From a checkpoint of a small mixture-of-experts model trained on Wikipedia.
Training: a variant of Adam for the experts, 9423 steps.
Below are experts of layer 2 (counted from 0) of a mixture-of-experts language model. Rows are named gate (a neuron's input weights, with its number), up (a neuron's input weights, with its number), down (a neuron's output weights, with its number) and show model dimensions 0-63. Each number is 128 + 32 x the weight over its row's rms, rounded and kept within 0 to 255. Numbers have three digits each.
Before each expert's rows: "comes before" lists some tokens at least twice as common just after its tokens as in all text. This comes from a sample of Wikipedia text that the model never trained on. Tokens count by the router's weight.

# expert 1
comes before: " ", "2", "1", " that", " August", " not"
gate0:173137166098159141126112051105151167084196070124092098130181089165153084109092097145106156111139164116088078104103096145079149167130113097070155189139100112193132157161159063137138081143129107
up0:180117102127051136132092097122101103111147078082138152132174114167135134084075050137118095091163093066086111120111174134084141192157116139071144098127120063136154131123167098150115102137150158
down0:093162088133164128095121076092210168125132134118174108117146102128142119150116117144105126113090157092117098099065115149087115159120091131131132111115126161152175157160115119183123061096095139
gate1:137139118107147153061140130140138140111178089126122117098135068157140088066127158140138114144146086136157087112130105212163088145136174119120107159098152084087188089159166136065147079079130128
up1:092175116166089097172145085120096131145140098154141110109159141114122211115151140109122148154211126102125130134071126150104118156144079138094119162150200168174167063123158127104164109136083155
down1:127136177109141144101127093136122073136114121166118156174084124128114093156100147156120130121155133146142125126097086106135163107103091119113104116150110131158129215176135174102126108150102145

# expert 41
comes before: "0", "5", " and", " but", " years", "%"
gate0:144082125116151111142144165117121076094111170148168138103136103104096120151128102143110126172157075092121151149143053110053153125173103119138130069141147116113145127119083160066099152151131141
up0:080120142184135140147133135137126200142205124098098134179116129165137074094158119094080122138119157123172151138092115137143145151114126190099192123159078127131068109085132178106090181125079134
down0:187154167192134111105101164073131095153179110111142102087122163102121152117094109139146102154164146093108195192197168152072111102088118136130134110167113064081112103099118104170125155122083144
gate1:111081118185191155117164122150210111144131048111118083122094115156122089113031154126078213120099167146133116147104087118155152168167155110121139136146147148156135101115174131142095130078129174
up1:140135137121117090107088138139061140163157196176140137144137159113107145071177115189167113125160121085113165106133085135068098107163066094099138143106127076138153115131079131122128103160130140
down1:141137077141135159182130083111126105106172124147096155129086159096131128190160068175084126091112113177126142145170135139143113175105076130097136062060135173128102171177114134113105087119090155

# expert 29
comes before: " the", " of", " a", " into", " to", "ing"
gate0:127107102045139132105109151130146130102140108090146149138104156113161128164082161134194114120112148125187136152163128090107116195123116133126113116072069141138105148162137158164060130124125107
up0:183143072056137188141108108131108167118166139090165108189078147124198112130100183121115115096079133161147171118097115116156128109081070080145118090116150139118143138095114134104151113144113117
down0:111135100131144164137101151110115198133112107124175177112144178199150100108092115116096125141150126106128144153106179127128104143191087139117111099128155159123103129154126165173133133117162148
gate1:142128044155168153133131134166093076124132035137105099102074154135163110146168084132095119112191108113119141137106132198126152119090153134104126169085175140131133165117162081134124164138153116
up1:180210141135094150168088103131147119115155147165160138154148111151118153082125108129163149083125112070106119147095162089163169120135161115105120150202133062063222093159087100149137132080147149
down1:128131114126133145131097092166160128104125137156173168113127099115157111139119090121102077114145157162126107077141132162141124174169151121115136127111097167162136177089138086135148078179190139

# expert 39
comes before: ",", " of", " by", " in", " and", " to"
gate0:089164063139100143162118135157151106117114170142120130144090190147114188135102126124141091095110149125149178102178174108115179092116148123083180104123096087140142111142123101135106049132105131
up0:178178106152102107134055131114145097155107116167141112136114102157148142114101090088125147092179081141157102142129086139114158079153163109102088120119055111140093115082132100104110130111109108
down0:148137090076163135153098116123156115141108126113100162169163107121112118119151107090120149109140104163083103165080068161156140137125183088202068090155114080093150200096146083106091108137085130
gate1:131086135115076109128161088103107080122105071135131152088127091078116102140145106188094167187168131112085089174140061126135143155119106146106097116128133153148147121106137166071148155105151167
up1:078082134126114143156158169118142119134096160155145162133107106128157111136158069139099144156171140171076117190095133170105125151164091169097108091136121134174091128089132123069126135128123185
down1:133096130165114142095199115157101149170121146136185119143083092153122112138117093152116069140198094126131070178104137140131158162060085136184141147172123150157117162158069155126187127135132097

# expert 62
comes before: " a", " be", " not", " been", " also", " to"
gate0:072131142094124128109161086181135145117200121111142092102204124166125157203144063140105118093126079122168132105124091199138105077160153107226145118074170133136155130116093108051135121139155151
up0:088175143148098110160133135214125132098169094094164122179172127189133156132147112150072097118132167094140135090116129179128118106132146135180145138066154118123192104105132092107168129151123140
down0:142209130142152099150151137164098114114115107122118111116126083132102103140094185127151154043165150123182140132080138112115067172120135145140143127123109086102120153149139109100110115134062150
gate1:114119147100135097073134169076100133187147113178135117081065159119180050132187128135209230158172122125108083129098143165158141093160105112087099124148209120172124145115120068138135100095151121
up1:119146130221151127204111144126112137095105146077123112211194163093076208154101141101067086104085137095175191090143148109138087137113145152167136176140121155088095161062093149177128134106071183
down1:147160105137163141118111095132095167100137141088154116101170152173129144132106153132081101086234086157168156112079130118155153140130124130172145143164120163077178162068165125057146165151104120

# expert 36
comes before: ",", " the", " in", " of", ".", ".\n\n"
gate0:114078096086116118141154123123060171122101137099166109129168135175045155084146126136084118126152204087166114140078116189107140120162135117147080115090110105157125166173101127135123084118098119
up0:125114205181139073186140102108175123134147142171133167154095136175184145125173094133119124166120148064097093098147093117116142088112125125081137065135111076164100146066162087075069176131133163
down0:130113109189088131115132144078114140125130163006162167101126086131125093113162152195061099147173087111162142128150172160146113141179128114156158126134127150131088128094142168098157091060139098
gate1:161086164147160120139154149162093181156096146152163134094160090128203157091117168153150116180148119120096090136107138156077106171138141131130184164072166128147083057153068143140071162151105193
up1:161114144180166167114165097116145064157113106097085141087174155133132120146100124089134138111158111148115114172095167101162136114146135158159119153138121165152074092138067149100109118089130143
down1:153092191155145098183124123086108181197141156186127179088166144082089049121089132077114081121141140112118189078123113106129076117125071199114141110147116157111139051098163116173125151108099151

# expert 20
comes before: " |", "s", "–", " |\n", ")", "),"
gate0:130174076075156093190141047134170140130139145166088139147110125126112074058082167197170106123138075097078178117102127174149119149123116117116121081108083129110160174093096156082132145135064139
up0:159151159135133119099156144057174097155119137096137149112082126163174090136095170117055130078146183166129103075158184123114103109185147165140183114090150159186107133130161145103104121136142122
down0:119117166152065121094134097138100087153139136179077118162093147096093097061108156114175153140108104104140156098111205103174081084084142149120142136103117130157145151178099134143093098187166128
gate1:142127139115120097152134163061152163036173154116180177092123156145097198119110092092151125178103208093142207131129119118147126139138098138152098116130138108059148192122112105087094193165134178
up1:130091139098098110126131090130147108137102144158173122070111130205121202146083143134102138147114086111112147099132088106124101110148174173143084124127087159117150115111132148101117101135127153
down1:094062008143154122079143116144107093061065162088106098071115091103089153108141118165109140141172109156147079148101172105075099137200165048135068100102139095155073228163089131074132114135137172

# expert 0
comes before: " the", " to", " that", " a", " his", " him"
gate0:124179181208147123103131104152091143062154141144183173144134221188086132145157096169099122160131122143115188117116131111111071085115138195156148109162105120112134172159117052165126091194120122
up0:181108130182100110126159087104120169152096153225097121115147160147091108134122154137125156172119139093132144110151156136133164162104109142116167062110126165183162105139113080180129151132117115
down0:135120123166149135094073121118142141134067136138181084075096143156108131152076123110099131135130162086147136131053111130168110114086115145164111103093071158138188097059097113172096151096077080
gate1:138151120110106115127087093177166148131100066139154108149184092137094106194096123182137098168139180153109149131088159107138177255125153172055130118115123116120123134162141140181096177114136130
up1:124150142142132137102124149151089071117146195082102099085097083096151101040136151030112099124134111148134154174154074111166109059145104096108076144125130101181091130119080125088191108182112134
down1:128124136092181139075125122119148058143163160130148117075174174154135169148145129162150111116151085132092132131157100161096102113150140115185110171157147102091157156102102153178122201120143091

# expert 63
comes before: "0", "1", "2", "9", "8", " |"
gate0:108157149099147129122175122119084152129166131096127104009132152099121146155118052128183107095092083139130149106096199141124156082138098031175103112167102164138183064095118193157119066146139143
up0:184110162110096154120123155165102119164160153094121110150143123125145107149139155085114145133170159103164197120101153113123106101131078113130138144161133121090094182186152080122069129172069139
down0:158131175142167170107116134118183142149123100127135124183184188092163125119079093159142095147150113127131104083145078098097107081177111105151113113203155079098111131096121141106124154136078176
gate1:154170179109135135175087146080069107083150089121140154138116133102122102110178085154160162176101168111172138169201112098084139091111109116178118153086153191131122123090192200125086068149089104
up1:184163156109118102162145116088108075133172123127142196149140105125124082132177110128139094174107105167164096093116090223103093126142098082139196078062210114161126178079145146120130091135112091
down1:093151114119087094121099117122121152192153141155092111133127197132171110153128203164140100142152085145147131126108148113135139135091186131106087148116191112173081149121194060138138062065083131

# expert 43
comes before: " was", " he", " is", " the", " it", " had"
gate0:119165172120112116133111101170145149110137095179039150114164214158179121186073146058090125106147138098100118119148123133157085131107077103076112151142106097086111086185138131073202119127180106
up0:217116152100145162105111117080130109090115144146125171094160118156129143075151162146127067081104070127125153150180099065161101137118130135055117255189125163103172158092152167054115185087139112
down0:150142097193117129116145159118093098101120130138108095141100132066064165051175116111111135190118091182137126209157093120155112100095167158139076159106120170107147129157114075100119148116118136
gate1:100080156122089103157104139146161139075171080120127064125094117125104143117176092159139118121121110124169161134074150154132160142097151143197141087081102139156188065159149073193100140098115130
up1:157100179146068135155123122119148148151116106157130113118134092115113120103120121137146104141133128110166125118095144152115170173096112189129137074077135097166152018128182112180102144124119131
down1:049118168089162095161112163140162140144134117090082079095109076151137069130136106142147142111125112066149166156145094160125121139137151120121175171110124167139122125129117142102139136166156156

# expert 8
comes before: " |", ".", ";", " |\n", "–", "°"
gate0:187149140063076114159157100067158181182084142068119098132144129126101124111080093174102188134128080084132082060056170144184089080160122120150076121090093117118122190122185131122111090091111120
up0:097153103072128097155078153128124136098145163081119154129090129175133044125161150094126107131103114167134158103196093179110173157125203114040155127094131136142111064053103114079137077138086188
down0:149091124122141098140092112132156130068119060119113076198059073181126154154162084098148127090212122138149110087151137143090167206110178091145076126145168124150127073139141139136131168159075132
gate1:154135163132191156118146097148083150203100152083116117107167119145176126154145156119124149111147136102094136105141106104116123129111117133093164203115222154150087097101159169182134067154151090
up1:191104101078116144096127081186134097118173135145084147181087127143122097163142068128116150094115113068128150137133085152138116143163137115122163131154143134058173126151124072137119109108122171
down1:113145196185118111046148145153129146086102113103139088147115084166197164064153169119140128103127132155140076113099080113118151139099159131121113117178101163146198181100107079163151105109124129

# expert 13
comes before: "9", "0", "1", "8", "–", "2"
gate0:154184106171151130118157106102089096119079105159175117135104168111142091157062150174168103160117122124095207139124109167177150108106161145134169139187096137099122116089105084068167157134072206
up0:126087145117112136114115126107184178118156123130074146115121148181113142130152125097074149152146170135124113126130128114100074159141123093090079135114174133131109119158129179092087118112157106
down0:102061078090180079094150093096140176131124138093091148081087126113153152100144129103112108137150164093182072061133141122163126082101043141106081096156142128128120144156154137111153154098160127
gate1:106082130135080088131147139121109115104170125095104147114134096151094172151125110123083106057153150145155123114142100186144157092151134050117177121174150091151099082127114096115107088081121171
up1:124117152107081076121111129095151097082180161153055112150177179158126128182080159015109122075173129119130203139153151200135116101108131050124120133105172121120122120127118120116152136151152142
down1:189161167139130141092108134100117091115152186165095171155163132075192107134110126165132148120070137102155090161170162067147146119148075100134148172087111091108100144172098183182139181172136114

# expert 17
comes before: "-", "|", "=", "==", "The", "|---|---|---|\n"
gate0:092142098129159121183116165119141145173117148155147140088133235092159116122157092075121106101116143122142077171170082143128153144138055110113036160145140158148133151108184057091209090141155127
up0:119106065144117152212126108121160094121113123124140151100149194066076130190142171063103123140143131086118125161166123100132135126110141113099145113145140079073136163162115094121137104162087091
down0:096087102180103173132154128142181123165141127114170092148168076176153154149101122136142167082128151102115092098148157132175165100192148119069169092138088148085151144063158145132127145166082118
gate1:097128158119123158151116173148157125176114123178076094078175111122165068134133104123084144104186147137087088137141074149148127159129141105130145154158153188118176112115187091116137053153191124
up1:138095109142090122061148110135142124145057110113155168108153148156140183122175079112106090130186108109084107147098092142151056139115093121160136087160167111179193073112146146131138070137109109
down1:143109140130116134089131110125149099163178140107122117085130136122115130147132101147103065111145056141100068137170146167123117118113140098180153102120130111128158145059123101149145111128141132

# expert 58
comes before: " |", " |\n", ";", " (", " /", ":"
gate0:102122096135120095121116085164097162074093125185105159117177135141157154130154151166081048182121082144122168145146094155092159116104153140179090106148067160129116112119122096159115140095093154
up0:117140073143108136123099115136154029122108140138120060120129145124158123154158148126146079092076089137128086151108095198099131124127148120119145137179144211160130095178082135150154089146117137
down0:136083093140089073104090126181148124132131127132094137178141121163081158151195160136212104049123194153135106123116138086097072080158148097090176112117164103116146146065126093122124140136135134
gate1:131123098085134107123090111110129158102093087064103181164147128128132071106149078128161113134082120168143109144152134116184151173169146156115113159091145149150164106096170176137199104159161104
up1:115128166142132129106082104102128130115114181126114145103099125106151131149113129131145097153186173141109108127082114155172105154138101115120090148180131118182112208118085121127113110130132200
down1:129112128115108123150100137121119111115098089186129168114135094104069107108120145135087147115136104148093127114107127160108172187168146145065150102157103138169171160117055121180156093102113181

# expert 25
comes before: "1", " \"", "-", " The", " List", " •"
gate0:103129110130137099098142148130126174113118074132198144127180119159125103114120146126072135175131123157151121162112089152124130133152211143120099138151124106151065111072168158123122127168117083
up0:161129096177114091118154132056150120148124109137142125153125167125151125158160129146121119120144189184163075172154092150096088120125106162169124119136162125060132144119102119146139121091111069
down0:139098180165132106095172187062149160105113152066129156174119053131117096137095101182165086098135113185178087140139102135117155170100088117101026154094129058165203114169155120080123148145117165
gate1:091142171132177152113139121126128116086106072132152134156085117153106138085141140145146123102137114067164137169121090130102077115148136113182192160136136156137105064162112160121114086153153024
up1:182110086107090136115131178168130079153155169182136147087162178134126102118181090154182099132163148174140086159139130139143148178163126092168104129151148127107204113147112102102167118129132095
down1:163098188127127139128210125124162152114084152131156097105129098097102126127124074156130113103100161158093075120170172092136143135139180137049092115070092065128165146139143108105167123142122121

# expert 7
comes before: " the", "==", " a", " of", " as", " to"
gate0:130165136104101131122077126110098032104141142108121123102153108113134151124104044102089213097093129143088141141136159128142102131172165079139086122129158110126114079153127127151164082158139127
up0:131100155145112134099084144085132103107155136145113114128170156140127139141092143121100141111130114138120124102142230156132134118127173155159079116138118111145108108132117113101163098169141130
down0:080150245147138128092112155140116156119147103123175150101112055165180140129101138070098137076130129063102150089081159134094145138049160156117124150173157137113054135172117160164157150129157084
gate1:107101152172188150127056127136110142102161061114087094115085151126136138085124128110153154123150230121152102088160153099107180089155160058146095187135160052141151107136132186123128153139106113
up1:129200113112121125148130089122171100153138107152127155116104127115131113149172154193125123141136127096099121152111139095172110143119090199159201160070116172112135116157101106144134128169167132
down1:135152071107081162106119063141134148095133072104141172113149132104126181141170135143161137164164091121177168121093100187081126157160122164195117134129112157161090062117147116121089085185109131

# expert 28
comes before: "2", "1", "ing", "__", "ed", "=="
gate0:140122125056108142073118130117161155152142098172155103113084134111120130102108116130144099133172170179165167142173112155165081064164029137127142120155135107206067131190155129095125116140148128
up0:112098166111135139136145200132109137129101128132152148136129159171126131099196147115110163109133070114106130128116104144138108126138211102083120137115134106061140115086083144178163133106118150
down0:123161140043116106134188115164164152113100093121156118074161148173156140169146174151175157154079113164155129095146114102119134117113145138107115150028135128134158126166112092142139102140105126
gate1:074168124065149114102109110147205167116109124114080120089169137191096160092117144148076113167102129153177140115157152093093142171137117097101100089098155102129119202197128121138099118168079114
up1:143130153159130109163115170107114114142115116144158170175158115173096182124132105127195124045182163170112065076160069091124130168198147110166085166176085056141168107105104089088161174103148148
down1:090165125235118123114144136075181087098119121112112187200161097174095096181127065140169078084128144168082032133184084120109154153137134184132113188067125086141194124065098134063155136121080184

# expert 40
comes before: " the", " by", " in", " a", " to", " on"
gate0:102099116154129151106118146189113121182100156180143095077143142173206126088113113158163139154144170113186132112074120165092141120098081177154119119145135157153110132143189111079134172111075171
up0:179068094117144124202141131160132146108104120132181128093132131152122120120092127195122134137162178100097072137129107171108161075119066136097106074075111118094089144167119100117102186194076112
down0:189089058098131163153103167154159082144169145174137089180116115162121076117163082133113138072122137171153127125077087119108132152122170150091132147103139048171134037077176122161070060113111072
gate1:108140161154161127156172134190184109079192093115114069118178117131140131127196124095127151129090121102112133090120196121174094088114125045141147122108136155091141152167155130156127085159095173
up1:092133123139113122172115135150135166137143135110066125123120148088083135153118122129093116096128147159171188155144183180117152186221104073104072074099134102117197131115190146120158067153145184
down1:075153176158115126147162162161152142124150090175130126100107194117125101124127118150122131131111139138142138058135125103172121121125162100161097165093101069050155101120093108200098113187111140

# expert 51
comes before: ",", " of", ".", " and", " in", ".\n\n"
gate0:130133058114176150173089119115171135184155125182076095124132134110097133143124123122130149134162175114106149139167102111084149143131106136123116151165147158118173083197103117149179174153106155
up0:146131173105138103111149167094136121138097149183177094134114121106190107142132030149071105145122115138058116111095159177209120163081135123186096142111092148160120111124139194101215198098175155
down0:140139072114154103087145080124111074123097122122108118139090132145130126108142130149163121141159119179118102154097126121103106083164255100085166092085158103087152079131158097152136101120122122
gate1:113191091094108121055152118102116129124101116104111149131083176117188092088117132154121108151189114121140141111140164127115153115165159106161120133090121175167158167089119119123166198127115160
up1:090170160151133104140066175119107125132161121208147159105151094138093151126096125192055154060156174117107083143119127122203068114148170189162136108139171130129115068097121217119171102168112101
down1:146146093160122178156138072116100118089158084121142141138196091086138187144072094178104140152118146096091153178154162163127066119102106131028100200165127170151130078172161128121124080128145117

# expert 16
comes before: ",", " |", " York", ";", " Angeles", ":"
gate0:163097102168110153060166130132127107113167129071134181132074164163146135171137170122147130129104136152107072079192143057084138153068135078149203071104109166156142135149130167130123132101133154
up0:144167089112048151126128125080149144134164087129121123113143120099132093141071113141153032100138074176120095126188097099113131115098140126139154124128137165126213196151134105140177157102110190
down0:215129121111171129110140127109145098129129130091128112152113126136105078132179141091152124114140120188131124138155145122162143074150135162126157110115113150126185077065115127166149085111192145
gate1:125090165097138132068112126165137117200113194126162107125174114147124103168140184152103092157098113167158115103113130122152127058119097108123129183116146123150158130118141102143130093141166103
up1:092138115119113152112153183186150107147129118125121101130149117128111074106125111162165097184083195132181143141119137115131126123089126164100100134115147137121112136151180082077136095134139117
down1:160191101104148129103141123135156107123097069097129152151087084152148109150096118138112083158157146114067128058143118132142161153181126143146106109166144139118130083084127132099172138150123167

# expert 30
comes before: "1", "0", "2", "6", "5", "4"
gate0:108141103136144146094153133116136136145121136115146146098185081156088118158108176117166185149128102152091172113126085115106120045103164155142172102108160115067105154056103151113178181159163175
up0:093130114077191161136158176119178164146167123182127122175111149080147104110058108204129122103150114090101128158159150058098121158125174096127140126192133122171154106157151094129064055118097138
down0:121143119125108205125108049123173139087102216120115144142162138130136089118140066149150150052143078065173075170157170115174156207127114094115119135138156128167185098056156066108094119125156138
gate1:048156124113112119097176108123137085155132100079158180106089132113112124122141147139144098159135160155143136070098148060100117114150127134142165108122103194190147167123191081085117128129140143
up1:127136174110129137116084111151104170112167132096100059098116066192144118119135112158116122164103085125074107167169172113121194151136104101097156159151157163142157101097106136079171098106137164
down1:120163121156119161105122171110122161093126154114122051141094053112144088197169119145159083049160095119096088140201109140103130144092108149160144146113119159171129099052147136139163100139150110

# expert 44
comes before: " of", "1", "9", "8", "6", "7"
gate0:127124144149111114120097151136099157143071185118127120097147198110153128080163128181164109160080057168137144134083103170143120090147193104119147077123095109100126093080098143155092174145167186
up0:133143125151158092119114142120105136097125165145110181101098130146124145126119206117146209135096121116123143074165094119120087163115136136105169130070147116115162084138161089152106117127173091
down0:111123047129063120129140072140110097124089187126127132137150148114147098079118112161112132104104161145144135177101116163142136136147077091103128131141082124093141177128137162097157093117106136
gate1:119139207122105106076096115093100113122158141103131151161121132078149154100168120187043171129146120156061139112183158091157122109147135053092123220125176177170168122176140164101081175135134097
up1:099142154192148093101141117136128091162105088157139128170151140179141201105173154141116109063139112122112138129185161099180141138086198166148149154148128100086099114124104129096137154099128106
down1:097161081169165171160114099112089117110130177133118114136123116154088106121062135150130138179154102119176125093179086099104114147094071158118128084090109069174059179126162124168073087124110129

# expert 52
comes before: " the", " a", " his", " birth", " this", " its"
gate0:114176198050070109087099114131145117137117141154083119063103175191167076170129159129143093158177087166118084068170131177096116100126117116102105123111180162124117128127094120118116132191189129
up0:136102150143150128144151171135145154093135113088138137094110141129139174105096161169175126122078163133112125172073057173135167159102136117141111083186078127142142116090150115139094166152069141
down0:099126127104085075107125105159102114132120055136108128138099050172125107110119168148151053156185139152185139100133133128127137126093140215131133099132126094090137116124144166077152063087133113
gate1:102132108100085183139108137102132138154095089104109173149147229165138118074130208093103147102113112136122146142115144147179115129154139162113107078150101147119156167101127162164145085132129129
up1:105098118116163156151102163176139104132135076174092142138107204116160083146174156089080141069080098113136156156120169103163104117145131134174113131138148151120161154135094143171111134118125133
down1:156136219149134078088119112101150105109111137123077099114138109162182142075101145132172109111123125114156129091105182138113076097107121155126161187160155126077137094123115161128147145156172122

# expert 27
comes before: ",", "0", "–", ")", "/", ")\n"
gate0:094098141155089120117144123190138125178118144167071105103147088129098110142200132139120083101156115110103144135090106141135114145127136112102152136101127138148112124088128094108194138123182153
up0:113125142132122130142046119113101075076126134075074055153203055089091160110127116090147135117119130097248067140089131094072146117108110147174127156122151145122120101161118105118108166111129195
down0:137187094112128187106149112167134075118123110113146099120116116084133129150136162173115147097148124138142146175139120061105173170088115160172086070137188062087192201150142074071157086094100122
gate1:193166119110066133078175114058124086074122073176147108035171198161143119156130104098109111091158154173059140104100157124152082152130137087131103075112124200094162136088087078090170048135157124
up1:075115057159133116140085125174140176101090157141102137131117092141149143155131133140161107145105146101146196141123120097079121088144101108122123128123160114090136112124120123110143094107094167
down1:160161142175052158096118167141163162139147146181056126076132124102140133084134107176131129090120160120070146162078165123149172104146061165091171141135099148165184074089139101121192105136148178

# expert 10
comes before: " of", " in", ".", " and", ".\n\n", " by"
gate0:124113148123151073122132145114177110201111091060117116097150115121143108144080163097161136150150133160113044184172162198141136190132116140163080086085092091175156133128134117132096110103140147
up0:124146194150144120100119133159195098149156171093122098104143120149089099182129128134166147146075097160149143186124130140154177117103137151108148136219084099153127150103094107170116099095091156
down0:139182135118113152143177147139142090133103120030140130159070108183131043069107175184129109125109088084196159087128138174089155173076112107093070155111137097100110065130152092154124105139112104
gate1:107097113130102119114115062152140082099142134117143131136155127142119192142171156129078173140115147184073089093168144147116142209071165132146093102176155115134132072168090157135118183097154118
up1:144110128200124139165124119087114148138090094128148119143125170080095109109097054150145111126129177093167118203121179119163129038139067116119163137094181149107127177142104133168115129154087133
down1:099155093081114145138048181055121108135115106159125164114142067112124111131127112124172141172125159135067170128132125087143063161189141122074128117128157128124140157128138153111121092154127087

# expert 53
comes before: " |", " |\n", "3", "5", "0", "4"
gate0:121133149108154196148140061180114127161150103065121106122165115094134129117125084149096127108124169143180134141135124089129125192143160105080160189140200160123165124167134182163173035096117101
up0:148108134148121052133138120110117174056136146138155121088098115163137107180070070144146112145159150165182118132146055122141082130094053149067144129108126083139080139087126172158144129187146089
down0:141119097067065141132152137088196116157104135126124091175157135138122141083118119163182102172112110175148157125164129158066115138093112155147054100046157158116166136134114107080157122089190102
gate1:186149162137107064083128144092135071113147155139182099114104133163123108119146134109089212058214128173098113091118142114044127093156100102146111110191117109143141096089165104065113185141129145
up1:163088124148152121153155140138116083135111160164122107091156137142163129113142143154103118089162121124079094047117155115073096108149096167129136128148141152136128128133122124138203192132121122
down1:156102133135165118102093182165156155115127119118149079100158128209099108133170220107118159095205143104118124100068147140168115106175117158153140096156122113153154153134170072191134158180129113